config = dict(
    d_shared_expert=0,
    normalize_top_k=True,
    balance_bias=True,
    init_std_router=0.0126,
    lr_router=0.000397,
    norm_eps=1e-05,
    beta1=0.95,
    batch_tokens=[65536, 131072],
    train_tokens=662400000,
    steps=7025,
)
Below are experts of layer 4 (counted from 0) of a mixture-of-experts language model. Rows are named router (the router's row for the expert), gate (a neuron's input weights, with its number), up (a neuron's input weights, with its number) and show model dimensions 0-111. Each number is 128 + 24 x the weight over its row's rms, rounded and kept within 0 to 255. Numbers have three digits each.
After each expert's rows: "comes after" lists some tokens at least twice as common just before its tokens as in all text. This comes from a sample of Wikipedia text that the model never trained on. Tokens count by the router's weight.

# expert 36
router:133120129171083127171093116128124128108118158127156093135103141127110140163123136144106105108152109133103128106139141189164156131099115197125128129093160135143118134144138137138132080144147108128110139169101129086181169102136090158138087132123131150136150138084137131131172162128153141118093105114127123110135184173149147151147143128166
gate0:062134123112139138119138112117100120107132135131123112117196078136143162130142095105109130114206133130124118132110141111129126169094109161161141094084118129145114111104116127149142114131149134105156146151103101151137144145152125106168097151110125160129106149149153138114163125140115142179122072116153148095121164144130143131128122116141
up0:081130112136113132133143140107081121109127150099102144108155109173159121112134119103122124146109078158134126129120117155152105121126164108144138095130147134119142126102147117118143151134140114151134149137104081111144146148100121107115136127111144106130085154101126175144143117097150138170104134097148160104130112084149091125096088168085
gate1:115151154159098117152119129106107128111126099177072147148143079126141108144117128170100141121107165096112148101137110144171091104098143109118176120163146145129123153135148129138135166160117179124112153170133111110155068145129122122133148087092139127163100108130118109139119097109131163132139117132123105170106139135123095176128128154135
up1:114132134153110138156138112108127089119148158132095126090139123152087087157123099155123155097168133124126129127131090124114114149085134126160121154152109116166122093197187140111143137120126109117110122157109143103109108125163094152154100084120136106153124145123089094125144101165163133175168090122125131123133137127122168155141151132132
gate2:144104119127126130114145125146143134151073094138136141139108108120152099115117172125128150127096149140148127138130148124114130110140161122124117134093165166132128137159093132141132114111154178151116145086133108137152139111085133137123134115087154154054104165126091141113090145128135089112140128098106141104108134142141108096134088082128
up2:114130124133113126131117136113111148114061120126142118122150118098139109110137140090142149134121147143155142116142171138135148112097133149139119134062163205114132116185124130108149127100151179139089137077137118134145139110089126142130122118078156145086129132124085163127114122150135130112108124100152164133073117161140118121132116110137
comes after: ", ", ". ", "1", "3", "2", "4"

# expert 35
router:145072156191064130140101123131132128130124141123133129157084115156113137182130096103127111137118115132111099076151113176141124126117147151114127142120137112142144131177090162159135142152151165117091117106123130088077176135136075134138099060121105135128155150112154157174155168135154154148123129132147109145126126135116146157077145102120
gate0:159114153100124125110148114158147119129129143084130117112099140123160093136108134090165128141111150093112157146137180144139140141102089107139090109136129172185139112132154154124100135107161125111119167148140115121134152119124164119119168157126141077101150154112080144097099163138105106111109156112159119148103127164112161145153103127125
up0:207096140136158111103140129158128095149117153087161125132119132112182113142092154105163077130115118118126135134120161122137141105102069133133085104128134141192139142097180162158118155107119157109081158129150122117154163106149168123110160147122136077093155120165091121114125170151127112106095139114138128100133109144121170178132127150139
gate1:108130142087136119131120131164138125157143127155157145132172126137102162105137121121149124132161130110139062111107156114141123136128110154160140144144129129138146157095136087153131108138128156050126154127163137143132125097122143135122115128089171151124127161116122151140131096137096117133157143086134114148140133112143119127100140105127
up1:157124120127150126133095156133152127146138129129164091093148118117123178133136131121089115142157140078172087112117153123127147123140115149138138130117173118135121152136118117182117127127091144095135142105136145124147108109113136142098100121140157161126107184098129130140124077141116140136143106135131125122145132114116097125092127114126
gate2:219100129128128089111154155125134140127124080173095124151102121127110127137085125125156108124142138123139113112171103104103152141140103108118133140123114151107120111126114124186153150124132139122110157110158133118090147146073135106131101117142133122161188135145151141145130112151166123136123136122174147165098104121133094121135155078080
up2:178107148127128121121118142124164138124114128159097090114072132120123137143137102166092132146153134136127139121148134144112103141133113107110129115117128178154100102136100130119177122080146078153139105155125108115104128109102143133124139117159128151145153099160115138123108062176142150122124155117155145161070111164085115153158111144135
comes after: ". ", "\n\n", "\"", "1", "did ", "The "

# expert 41
router:126112107173060128151121120127132129128102158138155145146161127125119109122148127134136073101150133112145135110129117190151141103136121153153129159064133094132095157152103152179128084206137112152115122144139180070113126141123121105112118083120119125141128126085137123141173116143189098104106141142120169141115154129118119129108162113165
gate0:180099109160104137138128122142128125100117142123120139159127116144159108179178122124106119120139122142141166069104121146138145107082143156147156132098128168171098140159108104135166148126110140177115137100105142117142110126140093156128088139144111115106143134141107150111209143103142152118133137112116158184128143099183115140130183154134
up0:133087096194101167151145109115156117110090134132131146175108104155118119170173129122099114112082116161165158076122152154131142133157140164109123130093141133147093103125158133105135105108121132169115135135100165100123157132107085172135089176144096166127139091146135105112212147124141156124170118092109128165115179119168131140159157143158
gate1:135115160120154146148112120131142113144060097109104134171171124090129175091150166128122151124144148090123102148181124156150124106114080167118130138118147088146115151158109091135100137133120093083155100119139135132127081131121107150130075183128168126118103112085094083075166154136138140106175069127099172148138136150112124087155123121111
up1:093128204098125135156140140145110123164065098101092149143143141095190133112124152149088124140123149127155140148157152152129102113130133126103120130097148102106129122162105145135101136101113115121176083128141142109107069165151091141120082145137152141120122099108123069094158125154135163138198115094101162119103124109104113131154105158128
gate2:144170125149099140147125112133155086115137126162096117120117144131138137150100145120153106119138101102165119134146130132121092138099115132146138132138111070099139134152169114141128088125175124133124127124144121110122112096122133140096144078124130121122170139135092106139103106157142117136132108135111093123138132108131135102176124124121
up2:162175092136081138186125110169131103138107167138125126133097139130144163145135128131133158111124073151154093125113142144147124130073089172153094104147133086128125147141160162131085108166170124146162145095154132107126154106117109116101149091123131110130139136121121133138130150141178100101123107117142123100114119098127126108159114118144
comes after: "the ", "The ", "|", "W", "\" ", "E"

# expert 48
router:127121139183052129154121137128130128145120121105136120154129102160107121195112124157129151133129124151150091084130122198155130113124123156128128154107170134102141127164096158169118129141150122143099148169134139083106148112106130105105121088117134124102146119129148113133107088138133142138097119129134161156103144109151156137114199117121
gate0:083111103111111123133121128125109132141114113118109132120156122181142172176158165118142138129128101155091139121095074139119104145134113127171137084160149160120164119139164133133111142166122149127156131150155149129133149172143095121134098090134140130103107127130109139156139118125126140125112126102122131140110161084083161122123146129163
up0:101122113107135131108117149122103124137111097124090147103146141190123135144099186121132111140119138151087135117112092135127122103130108118150125112132171167123153128123159149129111111145114113107166143150103133106119143174143125119154077060141157139073112122132127148146115086119157121140090126129096141120116163088094177104114178101149
gate1:096139131139093142157142099123083124095118149128126087134140133156160141161126136109175130084098153115052140142103124149126102125175139133114141105110093149087146154146151106136129152172167142128096094087153169094114084122087124126113146157123145114152158145080119112167163120165147122142093147093144146143166119140110123111117134128157
up1:088125139121119131108134141114048163112105133146106105155140118154104146169072104082129161105130136123132167104117127144155119170125162117131167139123121151126109114129130107142124161165163148096110110112132144104102078163110098113112156162125137130140124095094132068169136091137137157154119156103129125123176118148107112113145134140121
gate2:119154128147106162098117095159130103092119160095122185168152134112121142144179128113161091120136116092169140162129151140174117129091087133096139111170135096162124119168143146106097113129119106100138101106146156092112149122167104143130118117148109101107134096137141118102134124083110126136116134126063120080149109115097140139112156175160
up2:154138130140105138114083089149118094128104152102138166184097098153132124135185124113176112117122112122158145133112130137122111135092083136131114105149116132141102136166157183126087125122120152111156087102161147103113130090158104123131129125136126127105163115117102138121141138101133151128132159143122123117113103113113140122131138181130
comes after: "'", ". ", "He ", "he ", "was ", "where "

# expert 7
router:119144111161066131169114130127132127140085112125130185153117120125112148128094130085102112136172121158143093093106139190120131129126094142138129121113158126120133146165151190123111095162133116127111086099108157094166157085152130141145109122160104116129183178107157153132106136133176164156128124135161183134096155127137122140111157093158
gate2:161170097144135144048137149124139130162153087132120131160107125109130120108105142141116112160130101121120113147116119101144165180111116125130100109172116166137129116154155173134122154129106146130117135117143130126123156088092132185130154139136120110125161154160134121151155112118104108100096122136095144141114098102130144140070116152128
up2:161158108116121158043139151127109125129095105095100136141136133113136109096119146138077120121159116100135130135113153143156149131103134148129092122142142122154138111126131162150124149159108149130154139151126134096139130128120139166101132107114114138141127175158167122161177113088128106135102124160074117131122138110140143148085140137131
gate3:121103163150134130076124165135093161089127148130122148088131145165132122175123134139121124156180136108122142148159152128144141120112177081115139137111156140099109121135151159169154164133126108147145099145142191133096157112165136148110165109135111099092140114137121067166119133146143116132126119120118163109093100111082137148126162136156
up3:104148128142124110088108159145107147112142124112124133138155158169151096175082149144164127139196125074133150112144145140113142130122149087144142145119137140104122147115157126183126131105116094107125102150123195148104122131145153124129132123144126078133161124151125040145121099131145113138128120116115157109095143140120120123132158144145
gate4:144127123156140139137122130158131104141113138112102155120150154112078121100103133110125117165124101119103132066121103143123171084114133152131094136131144166136096100122122112114096126133133099161104147100141143103116145117106142159127111142116118138148146148092125117129115142149180107102102155118118156144114122066147099137136128108090
up4:136141115160105119146104120135144111152092129122147159095121139087109136119135124119115142144114072139092131066114130152132136076146104155113090133136117169169124137093132111127084107141122146194119143138103152112140112128101126165123149151105143131148139129126101110160145151110187100085101167138129140168114131125129097122102150130129
comes after: "|", "\n", ")", "\n  ", "===", "1"

# expert 24
router:136120112184030128116121134127137126162126144157171147115119169137151132138097154133078088111125155111135130111098139172136135136147141107141129120081158108109127120147098142138131157119126118153132112163127128113156130105115133109114157090168151130120151158073137128122140121132161119168109114130077188102095148170123157183102126156166
gate2:129124123135136109121149107108152146109119134146101123124101119150130113120089159129160133092150149111107114148154117108122144136158164134115151111165117165115096130130132219132140145086095154136092148146114135133165107165082103150092144136135121099113127103138113159150132087147122149177080119093117164115116117109097100179073136124130
up2:168126076164110114144144139122155093133137162125085134136109132157118100127134137169162114124162133135115145074163116149152135150129163165102134132128127181138123130102121164167136137132117139186081163117107139152166123158090124125102126125134112097106113144109118135175145100149118107144092134084152159143099125114120097192112105108125
gate3:144140133116137127153118078138100109082130119096148134132129172124145132107161101126132151135156131141139138136149151125121125119145125122114139172081103156116097131125160156127124150111112161120161141133103186122115144092111159088083122121141138166112138138119137148102160133102142156121115124105090175126145084121108088162161082143150
up3:125137085161132135156137138110108107116115142083133113105116178151168116113113154105153084113126118124127164130118165150101099096145134116105126145112108150117100136122146168158125157119126183100106134143140151127135135149118161128095157127131135130054120129123113135128150123122146139126117155107095160126106128068111105136155129155133
gate4:129143089093104154149126136188108110112133100129150155096156098146097112129096119140127129146105127112141086136129153121135150150180150174157111131133156145107112125164074135136158131139098135124179122086076104126136113096165153134097163120139132146150110106106110121136142116143127108164155145087083118084076108135084110103130146179116
up4:116154124095144118151134129145104124099132131120120122130171118119114124121132123127155126144103163078110102112101114131133161128133143123104106121146106150103093135167075166133144162174096107141176123084099132128145109133136113143094156085156129146110092138131144118117124126118115115140138174097090082120101126043088134110121150164165
comes after: "to ", "a ", "and ", "was ", "-", "be "

# expert 42
router:123103106161097151172084115132123117152093131096145169170155148143103121132098139107130135129153107123151112077109122191127135163111096175149125114106186113136123154138107153090095140147158125138126101165151164071095135103100167139107093111171115132109181136113161137139128142105191142151109113135126156129096186111103136151115168099097
gate0:126094137096128110169188137127102140102129117138133134140134117119127112124111102096134124120149153134158138120105124129103161166126125134114159105126153094104091140091146139177117119132110116090099156126138158139135110152126138128109072103154093143124103138103160078175129136154149127149104107129168141163170122119124215117113142145105
up0:137096109122124151147130142142084111124138146093103115169152122135114139133127122131143143107161130115141178147119111140127155118086146109094153139126119102113124088129115158178093076092108109119113116116133118121104146136106145166075103125172107144069136107087150091156159142157149131119106093135125139124132132103115161079118130141121
gate1:123198092126138112153090121127094134113142156142107136113153151116124057150125066114150079099119154149152130099109081131114137131120116140133123119111159164124058101121157085140138149119139147125099072131110159137110119133152099135118110089149161130150156102127163114112119126095165125161112122092156127152153107152125122166135127113142
up1:134202102127121117143103123156102136129122167148128128125118155129114077154139096116135078080123151147157133100113115146128152116096117152130106127136146168121089096173121095151137104123114178166099084166081135118129130149156074159104102118121150120146170087108185105133134133110187143151129121141161112134134129120140119125110136134143
gate2:143156092096116135133116130115135139130129161130112109121129151080135132145090129105140100145187118111072121153097125140081126161138117113105121118147121121117162143154123125136132128185107127115131167132121141145134110116133133130109150082158123154124125146147134149109141141146156152148124167131097091107144150060090109112119142124096
up2:135167112110118139119131170127189118146122139103109086090137166078149125106138135112110122185179132110088106132119115114081121161174127155145121108141132126115134128165144120110134171191131119141145116172150113136135116126165141120169144096152120152110094191132110158103137114163157117102135156130100122109147165099120109142109178115134
comes after: "\n", " ", ") ", "0 ", "1 ", "2 "

# expert 40
router:150136138166038129155093138126126127120097127114142152167108159161127120139131146137095127128156137128155089114126165201168135137115098157113128113128135101130125136128139156104141130119136109134086143127147140075135138111133175122108125090161153118134205180121130131137131142128144134164125139124137180115110147098138120143102135148141
gate0:154093100133145111108141111112106168102153185141159142138098122129139125106083106140147127079139137199132100140165140137124166146110143142111142136140103100117093167115135113140127133098120123135156120139125157145109150104130097162132105109155134155137131170111126119105132163144121139150113114078163146118181103117150139157134134117080
up0:135140082158127115136118112137088142148132142130182108139110127160136144131097138159159146062126131157123087142112163145151135145076152114110125125140101084118134189100162115128160110116116132117154100106122129126125141129154091146133113116132142152099150157146136144102130153123105156139155108096150120131170103110144130123133142107086
gate1:098120118146100151149145159111125087158128113138088123081155107143122147095117141151110155144139101150140103063105129139166129105108126180126124126108111133106132132115146113170137127123171144092118140133134112121123169140135106102150101128150145119108140101101071119138103175099145133114148172115137088128121126098145150092090106110159
up1:119135099144118109120154146119139104164146101132103126121153073144132162092133145152136143135124128125128139091113153117155139095140137188134120113125156168115149101103159094190168140159129168103121131135145128150144142136112136125153093101131112129139144130099080131150129136110116141063153142138187107143127098129148126102099147131163
gate2:104164125112128135154128138140126124104106139089107121176124114107142125148141166106135101142172138078142163129141129122176171120118116106145117110120156192137120097129176175150063130067143132122117111129148157105127138109134138143101121160154127112122138146128160131119155103133170135143144117107128160098061128141099148143093103108133
up2:074123134105116128113140141129140144143130102098140142147135101121121136118108138103124127132179147105105152141127124131137161135130148131171115101132124160114107134092154122151052126118118099107113173136152174139111128109113141140091140171142080085129150159121177151133172155131150132124088118137088124137141105135078172091166126093122
comes after: "\n", "of ", "–", "as ", ",", "."

# expert 29
router:154117113178091130146089152129128128114128163095147169151135152099137152159155186146131098151167109132141129128094140187158149126089111154101128154128168102147100153135107137125121133122099104120107130141178142078095132104102158140118089128145110116127166122132131132135162125121197138114113149074124156143088162102103148123143144106095
gate0:135148117154112164124105180161103095102117120129128119156138138103085151106112085129146083160148150141120132137093161145114199139132153145094170103149157119125166135131113121151126137124152116141149129135113150126156145128120123154126121111157154110153115128148142089149111103129137107140105087073104147097135153103080110123158168133133
up0:161149096139127156118138175114119102092101147122137090166147159129087121124103081126164126104135137097138090136126129148097168152133141133107172132114147119147125166148125071140128130150151146185113120131114149148166156124128098154128091116152163130133104125155130104140116147137139120123159092070112119066125130097103085109138172117120
gate1:145129127118104152127132110143137127101142105097159142147122152141111084117095160139084101161136125100162087128123118138154103114132163148111106151119097127101132106125132156130125147119132106134108172143118088132193160113132123134104139127137111126149127138102141129138106133158121129097159110119136151140090142114134176177104125132096
up1:116123107104101156102121146145118137106135126109185150106113149132108111111119183120090095163113105144173112107093107153166115109117147163124097156110149136114114097133136140144132143101137123157100134126146122145179149126119125165084156102156103149130155104128117106136132120102157161090125104130143157174105144132106142180126159135114
gate2:134122113164141127136116102131141150137117159144167147123139142160132134143128120155140110083111131100147149158152118130106111111144134171093107115111137116119129150113136145161094185112114103144142114155126049110097166151107141097066086150099135095091166119083138105141169139150135107117147150120118152116107141119089088164127177141101
up2:146147115144123101117126139134142155119116131153158149123149130154131110157106129145112114108111157104151186136121102149117140145118144151101081114126142146109111142112185154166108134153098114151151107111124104108132147178092143097082072135088118112104157130085161131158144132144155101113159129119120164132100141133116117188116123166154
comes after: "\n", " ", ") ", "0 ", "1 ", "2 "

# expert 52
router:124091137167060127149098150130128128144082131135127135138150121144131127152152152146116096100154100134131091104121168226143122117083140147121129103131158124159108132160108090122157167150173123125107114088142147060103128081147136122122109092091103135133171127109160123144111154118184092139111137122146144132099164131145089140128188143139
gate0:162171149130103143117101145151139092145091148118109127147118099102133119157162138129148153137101133072127151109131135142102137107127118145156112140170126123125132110146162134088121118134155127111126110162153086160135117147119101144078133145144140145093095136133077098143100112158173133133144123153082105084089124144097122140111093155136
up0:160153134124106147128099116157131107111089136112078093126114077096122126141166157151163155154147105041122152136151116146130120130125089136115131138164103125130113153166123147111104114167149102108122116182142117117143147123107100165114144135140116119096102129110133104143137116139165105161157123133109113118116103129119146189143104159126
gate1:133138169114113153112089142112100140139090116111119101139115152113113123107148109135089160118140072137156117130110154180142125084153094140136131131122136119109118116100075151127099141130109121129109124172134113086097153104182099117142159162119129111152119127126134099096096153101182134162100113170086138156119145134128119114130118152113
up1:150119156132146153127121156127093103128076114135089116136141149116145117117128115134087134136100087118148151095134152159121114100164109109116130145112106091118146115104075126116095122120126154109149114123141148119110120147150104121154123172097118146115098099100113107124129162083157154151143118159145160149108130113157088109120145137116
gate2:142141117098126147117103173143121108128094123120112083122107091161118112107152171146146129106135135148104122131110161144115177115132095123145130143140150146130092135121135105137137114183164098083158118084114107117116153132105123145081113143130117111108152106118165139119124144147120136116081141144124120089090133115142144149111175118155
up2:131108139129121153114117153128133104152105133121132090134095116129120118088128137128134129114165121121139115125129137159125151120158099106097129128140136126138091135147106102126130097160148111104147129098130115107118122128138155129086132130127143112101134107105134170144120144141130129150113159181163130118092154121129170162111169135151
comes after: "| ", "–", ".", "201", "200", "202"

# expert 9
router:114137136148094129139166133129117127151076160122166119140121127127137107136146096128116112092137108152134165124109108203135124168113137133132128167076153123124093171127160142157106107172131104179118099174151147108112133107136126138109127127156158137116122094093116100129136167100160147112119135162139170107105192127124103149114159172118
gate0:139144131134124129097116126165137136141093127117092108128154143160110078125156139130103118124179121155132092128106167131119092160107109104117097147112125121141143158109155110152102149112116115088153079075121162102123115134141118165128137145142111156100094132103111079159150152127189124090100157159141122138079129087118143162126106150144
up0:163102125132135134102121133116097133119123130117131104129144135160110056141135143144146126102148154138147088156091156145119090156115103151089105138112106140136129152140143098140083123114126140106140093072121139130095126128124096198130143152126146125100125144147092097131174130137159116076123143158158139129078120098083128144136127140127
gate1:106140122122085110137121151123123106137163173101123123115116115111150130120112095136104131132131151149145152114093121158123135115095156109147098165158128146146121107138152125150086143165156125121144096127146152122073140096117148160092122131128114144105106132143089116119101135134123085115106156115158125154137110177121111130104108114130
up1:114113081133101124157100119155114104132126164133145111126124115103175149149124113111086122124151110143141148098100143158156156113130168109129104135148086138139159141148126135124108138162130153117140071106163143139090106118119127123095083146086077163110114109146095116130165123104106121075107166085155105144121123164121089117096136117108
gate2:143100125122136120153141144115142135133097127103177126164086174126113141127171143103143135136119088117122122070111099136098131152146146133159116156101174126125112094159124141157121132113157151145133149095107102130144117143110168115129154087141125156163136158124095142149150084116157105096126132118129155107083162082127134112170100157088
up2:137122093094121117143120151137147163159126156112185122155093154133115139140173120112159152125139099136069130083127135115104141122187115105144117115123119113142124113143116156143137135120184155130148109132086107114127086124127126116131120123147120181157100136128121158125135110106140141077106140137120149080113139105119156126147125150130
comes after: "| ", "- ", "\n\n", "; ", "MPC ", ": "

# expert 27
router:130138136176002128163126136129124127121105105112173137161125145119128136153135157144133147120170130163170077080127136176158144134122115144122128147139163088140080174176135152146137152118144092137132139180130123102163138101099157143109122065169125116131175143106113129152152143114171174163105110121118156150083119147139125103106105110137
gate2:132153122171112149136158140133144159145132164118151105156131141111093151127146104043137131174137134102147131125141141148148151066151103121156143154145099080150159150164132120112109142119183147105056126146144106123144124116152095094109150108165112153099138115090168160151145146098138159097136104124158099119131106123154118131112121110142
up2:087149161169115140136131132123133164155146119113148121126119122104119106151173121092094133139085086136144135070140148141188112105135089155105138144136153086146133129128164173110114119103146165113092135118145075140131164132169062098114151123127112145112114109146182165155158113073130155104180136141145116123126106150121124132090106110121
gate3:129138158126101116120146125137125129118091107107147105115150079079126117127103134099122118127174146146115120146152150134124128105141108103122114119143087129134170111148117120135066164126128110120101101092140168095098149077116157175124131138105148121149115165096128150133144143142136115152134145119094101147151169177091169116161128161110
up3:120138187103117132128124112128155148134111130087151139103121098119137129124145162115103107128166132138084125147176124142153127092130125109136118106141106133199170119124132123101124174125123096101089126102152179111080148109147138142096133144126141106134120166144137160139136125119119147159119155111086125141176136154125164123122116137095
gate4:123103127103141131156141097126181110088142081155145184121102151116146119110129137122130133127104085116127112131118115124175132112129169140109082134113138124101167127145122120100143120089138114107149137135145122141099134153132100099104108129157112134128123174078148121130103142169145112169115122136136140147103124128128129139098099130114
up4:154084115105129122143119118122159108116115102141130140125091122159148110128159136080135128127107097131137135103137121130198122077095138155102120159124116101124139119138121128061107089107120099114123117112163131153088157111132109140123088114136098101126136115081137130148104146152154116154107128139143146149151124140139124137113120130069
comes after: "'", "of ", "in ", "the ", "to ", "for "

# expert 19
router:143137117150049128138088140127126128137121091103128114124157149129123105156147136148096095113155156135138051093143167186139138125149125136135128166123123114105100177147124153127114103131122134137152148133118172093144132121096098118129122091162135135117148125146135147143142115152190123151087133144132096155073169143131083138129123123159
gate2:104117133140120110098118136119132136087131110147146125146142111143128148118118151142125119154115125149087136095113145130150093157183087161131143105153129098103119125144119141141163162127142138106126130121149112108104134090165095125100103138089143165128118134116142135124080103112106109153131105118082133149119128174123160125148131120121
up2:112125135137136125102111153110121112094133124118162136136119126141157153139113129125106133158100138133117119107121145133175107149186108135143157100161123118098125134146144133148130146141093135102133092123124131098114153092131118131116106137130133173133115140133138136117081101142106124112115082111093134119114152160125155124143130122124
gate3:102104111127131161127111161119111119114137134136118100153118125127173183135153140105127123108131125147118163123145123131107107169081152114123155154094133170130097168128097140145183135128181135117095108124175143137077097128129125154140083128139120096120116137115114131123138100135132139132082167141105151090099140176112146110137116113127
up3:133120116127127166160143181117089088119105136130095107183123118133169163113141131102108144071139140148160171127130106135099104129087115107098159122096120158160091153119085121147143117122158153137127138147162145119081074121117107157115102129120125079120107131116116158148149124136165136122086166122109125118085117134131136071144101118076
gate4:131120088097135147173136091171103119122122111115110095169138097116140149173169132144126189104162075116126149126136174148118139129095105106127120154106133129111166168132130127113165159160127132105131075114122142134126110155113115134134158146137112173084136148139181187175097124086139169127192103126155140132138169139122142132148143084169
up4:123126107116105118157160109135129123116100091108095108133132113105144151150129105111156151131176074140121161119157169137111152149086110138128131140126102112104147145148123132106150169162138123095146086144100129106119091119115104164124156150130096140124130152131130147171132134097140151096175110124146137110127137150131131127154180095153
comes after: "|", ".", "==", ")", "===", "="

# expert 56
router:141124138204023130119101140130141128127111143137183126139115109130119180162124155112138111150148133123153137073136177198134088116156109157126128121101099108168140144128102147147137150150099124146117076118130149088123106097120139150130114117164144089098150140130142156122170078128126127108112102139117123130089127168161105139071151136146
gate9:127134119127113136110132127136133102104139153087181126126171145141124147096122106089126103154172141154163082152120140142099151153096128162174096091110170134118080146128114124159112103167166080169122115116130126134161146109121148122128105080138173130128112148144141158138118104145116091139142134124114141125117170104128141092125145123148
up9:180121122127114137110130162126159112119134141124142149149164108146118111122095133111145129150184166146147126129131101132100113173114147149117102139083163165095101152159121161140148169123141097184098144120139131120144136115078136145175133137169165132150112168149155134109106144144117109125118092157118152118116156091091128120164154163132
gate10:147126089204103126145091109129140128104129124125142139107157127114135090169123132116179102081181101148141154133127101135112159145111067117115114090185066141102112170129156110184107130137085130103103120156146157141115142144100147157113158147142102105111158192091096128157115152121159071113079115122126144148150137123100164156131110148125
up10:128136165143141147126075111120148133093118114083138120141144077094110123164108143107153133093144074094146109146135153125117181112072095131145152080185119140087090155156131130153130134121147136085114147149163126107142126115146137164110129164147120128104141128117098140140128104140130131134134115148130095137119118131096185152097087145119
gate11:111112120127143138101113125116129129153147077073138181154104156113127148128116164106144078088167112104106140158104118116144150131155132154106156081144169128149125130121146156133107147139117122117123110105101175107147146111164168171126163149097125084103174156145134093116108145186139067121122074082144145153143146095128128117122116154123
up11:112127112135139144139132142130118120147115111068098163178112148092098136160126162128165072067122091114129160148113144124120113172138127142135149114134154167159105150137138181174111125129102146119143092091124177099136144091154164164110150157150095127103155098130118106123147161177146084143150120082124126117133178115179134093145139158130
comes after: "to ", "was ", "he ", "and ", "also ", "which "

# expert 58
router:127105116171093130172109143127133129143132161147144158110117140137106154150126174119152122148158113130150123083103158207125116075151113141123128146126137105160129160163114159162125101169099129116104095155132125087128120124076127140140150090146123140107165148078122120138126143107175127103150134095129154110076180117120106120131153089123
gate0:107055121146115116157150144156114138134127140095110107143128110156158141113150115093133116130149158146167151117174169158128151138133159085108088100142107147135123151113157123156102157088146174124128127126173137133127121117107082128123152119137145165124125101129121100169126140109153117083167120116156099160140087154152136131096108128146
up0:123095119145115140139108142155116098127109150132133099142150098172117150146135099116123108152133157125147173092136145142132140097125150109119137127130131126157133125109146141135092143110144174109144105116162121122143076169088098126104145135145160175139104121099128112142115110113175126094167125121157106165145119114164114130075164116138
gate1:096104136151140090141146101123150068128133110120127117132144147116144131092100127157156155124077082093158134143137130131164084114156153127138136143108091087150138134140151170107059114129180149111125122133107073110141107125163151101139113128128091117103084118156115138137147154136129134103157140119168112135167130070094144135104176112128
up1:117096147141126112151133119145170075148126118100139120145146154142160090107117155152152147166114096102134113113130157127148112130155169141123129133096115094126132140137127179108077125132181106088134121121127093129133128134186134081128133108123110087095142128152135155130134151156128129128143130150148128104186127109108153142103151110132
gate2:120112147119112114107111154128114134116118164127094129096102152134103116125102074150110099102110142124138122083102128153086141127157161148144087160160152110188117093125111102135160145105107070138099132168112143139097138133126142128131144089160145132143148139091155101177121152177148145152087106156126085161108157132138150161135143132112
up2:122143155100112120104119147162105137117134188121109108078097149136093135085098084155125119115109132136120111106115132150135129100157149133135120125146141100152105089124078101140145173112098080156138129137133130125123145148116128122101130101174115137154119151105188118174131138175166129143114140151125065139121157088130138154108136136138
comes after: " ", ") ", "0 ", "1 ", "2 ", "3 "

# expert 16
router:141123132151080128169105110129121127107080159144123112125099150147094142178128172156149121161141145141114151092112104219132129102119083156087128107087148132104113142158134128114098085163096133167113129103116153083141154091100120145122095152129124088142159160080159126131155102095155133128137153092105159125111119139130136161089165143147
gate0:158142093104124128129131082121153119124097118124157156159144122144132144109116133140071143154122172070123106116115125125141126121142156116175108120117107109150107123117123113178140152081113154176122107152130135109098137122080133145098176103141146126133107138174166109128135115112118145126128128098099179140052148120149138119157134147120
up0:154153064115131114137155095098106129129100160126177139158153135156110161100168139148088135143108152122127156095100167117132128106143113127142104146109084101136142125107129151146112172104083145143139105145125078107117115135116109152090120122138128150132110125169152114111135085115133129110169136072131150123065142129155147143114127126141
gate1:119088100178101171110123134128158123132114142139117117114108144103105094126138162136137060125156137121142135140117126140165114126127097193118133156146123117117107071152144086134111113185124131136105116137073114126137127083102173156116096135120075086133136142101132135158082159170148101113152131108123130112113123160134128157136199162109
up1:138106083137105165100114102164160114104113125146126126146122128111180117143133155155144092121171122117151116143143139129171125121133117165108089151135150115140146094141142084119117094183126127188117141103111117145117134111107166121144092142130088112141140137114114089121101133162135135159111109119136087101104089160120120155165179151121
gate2:112120132113148118113134156107100112138098112164126136097150151127137112131127128155095112158137114119099093117118114129159102138109144155123092092085123106119129161154116110099159138126144106117142147149127149076140129151143123118094113137094120133103151152122182096114154127101132122129155115093070065100132112148089132118111143120132
up2:122125147120128126149128123100140098112142120152140131109079142082125095103138098166084105133117094137067092120118148138150146132099122123133143104122135078132176102153145117111123112107115135096115127137087136127144136160150110110135090112131109131143139166152158100131177106112091148128143121092121098110126125148117116139108150116126
comes after: "| ", "\n", "; ", ")", ": ", "has "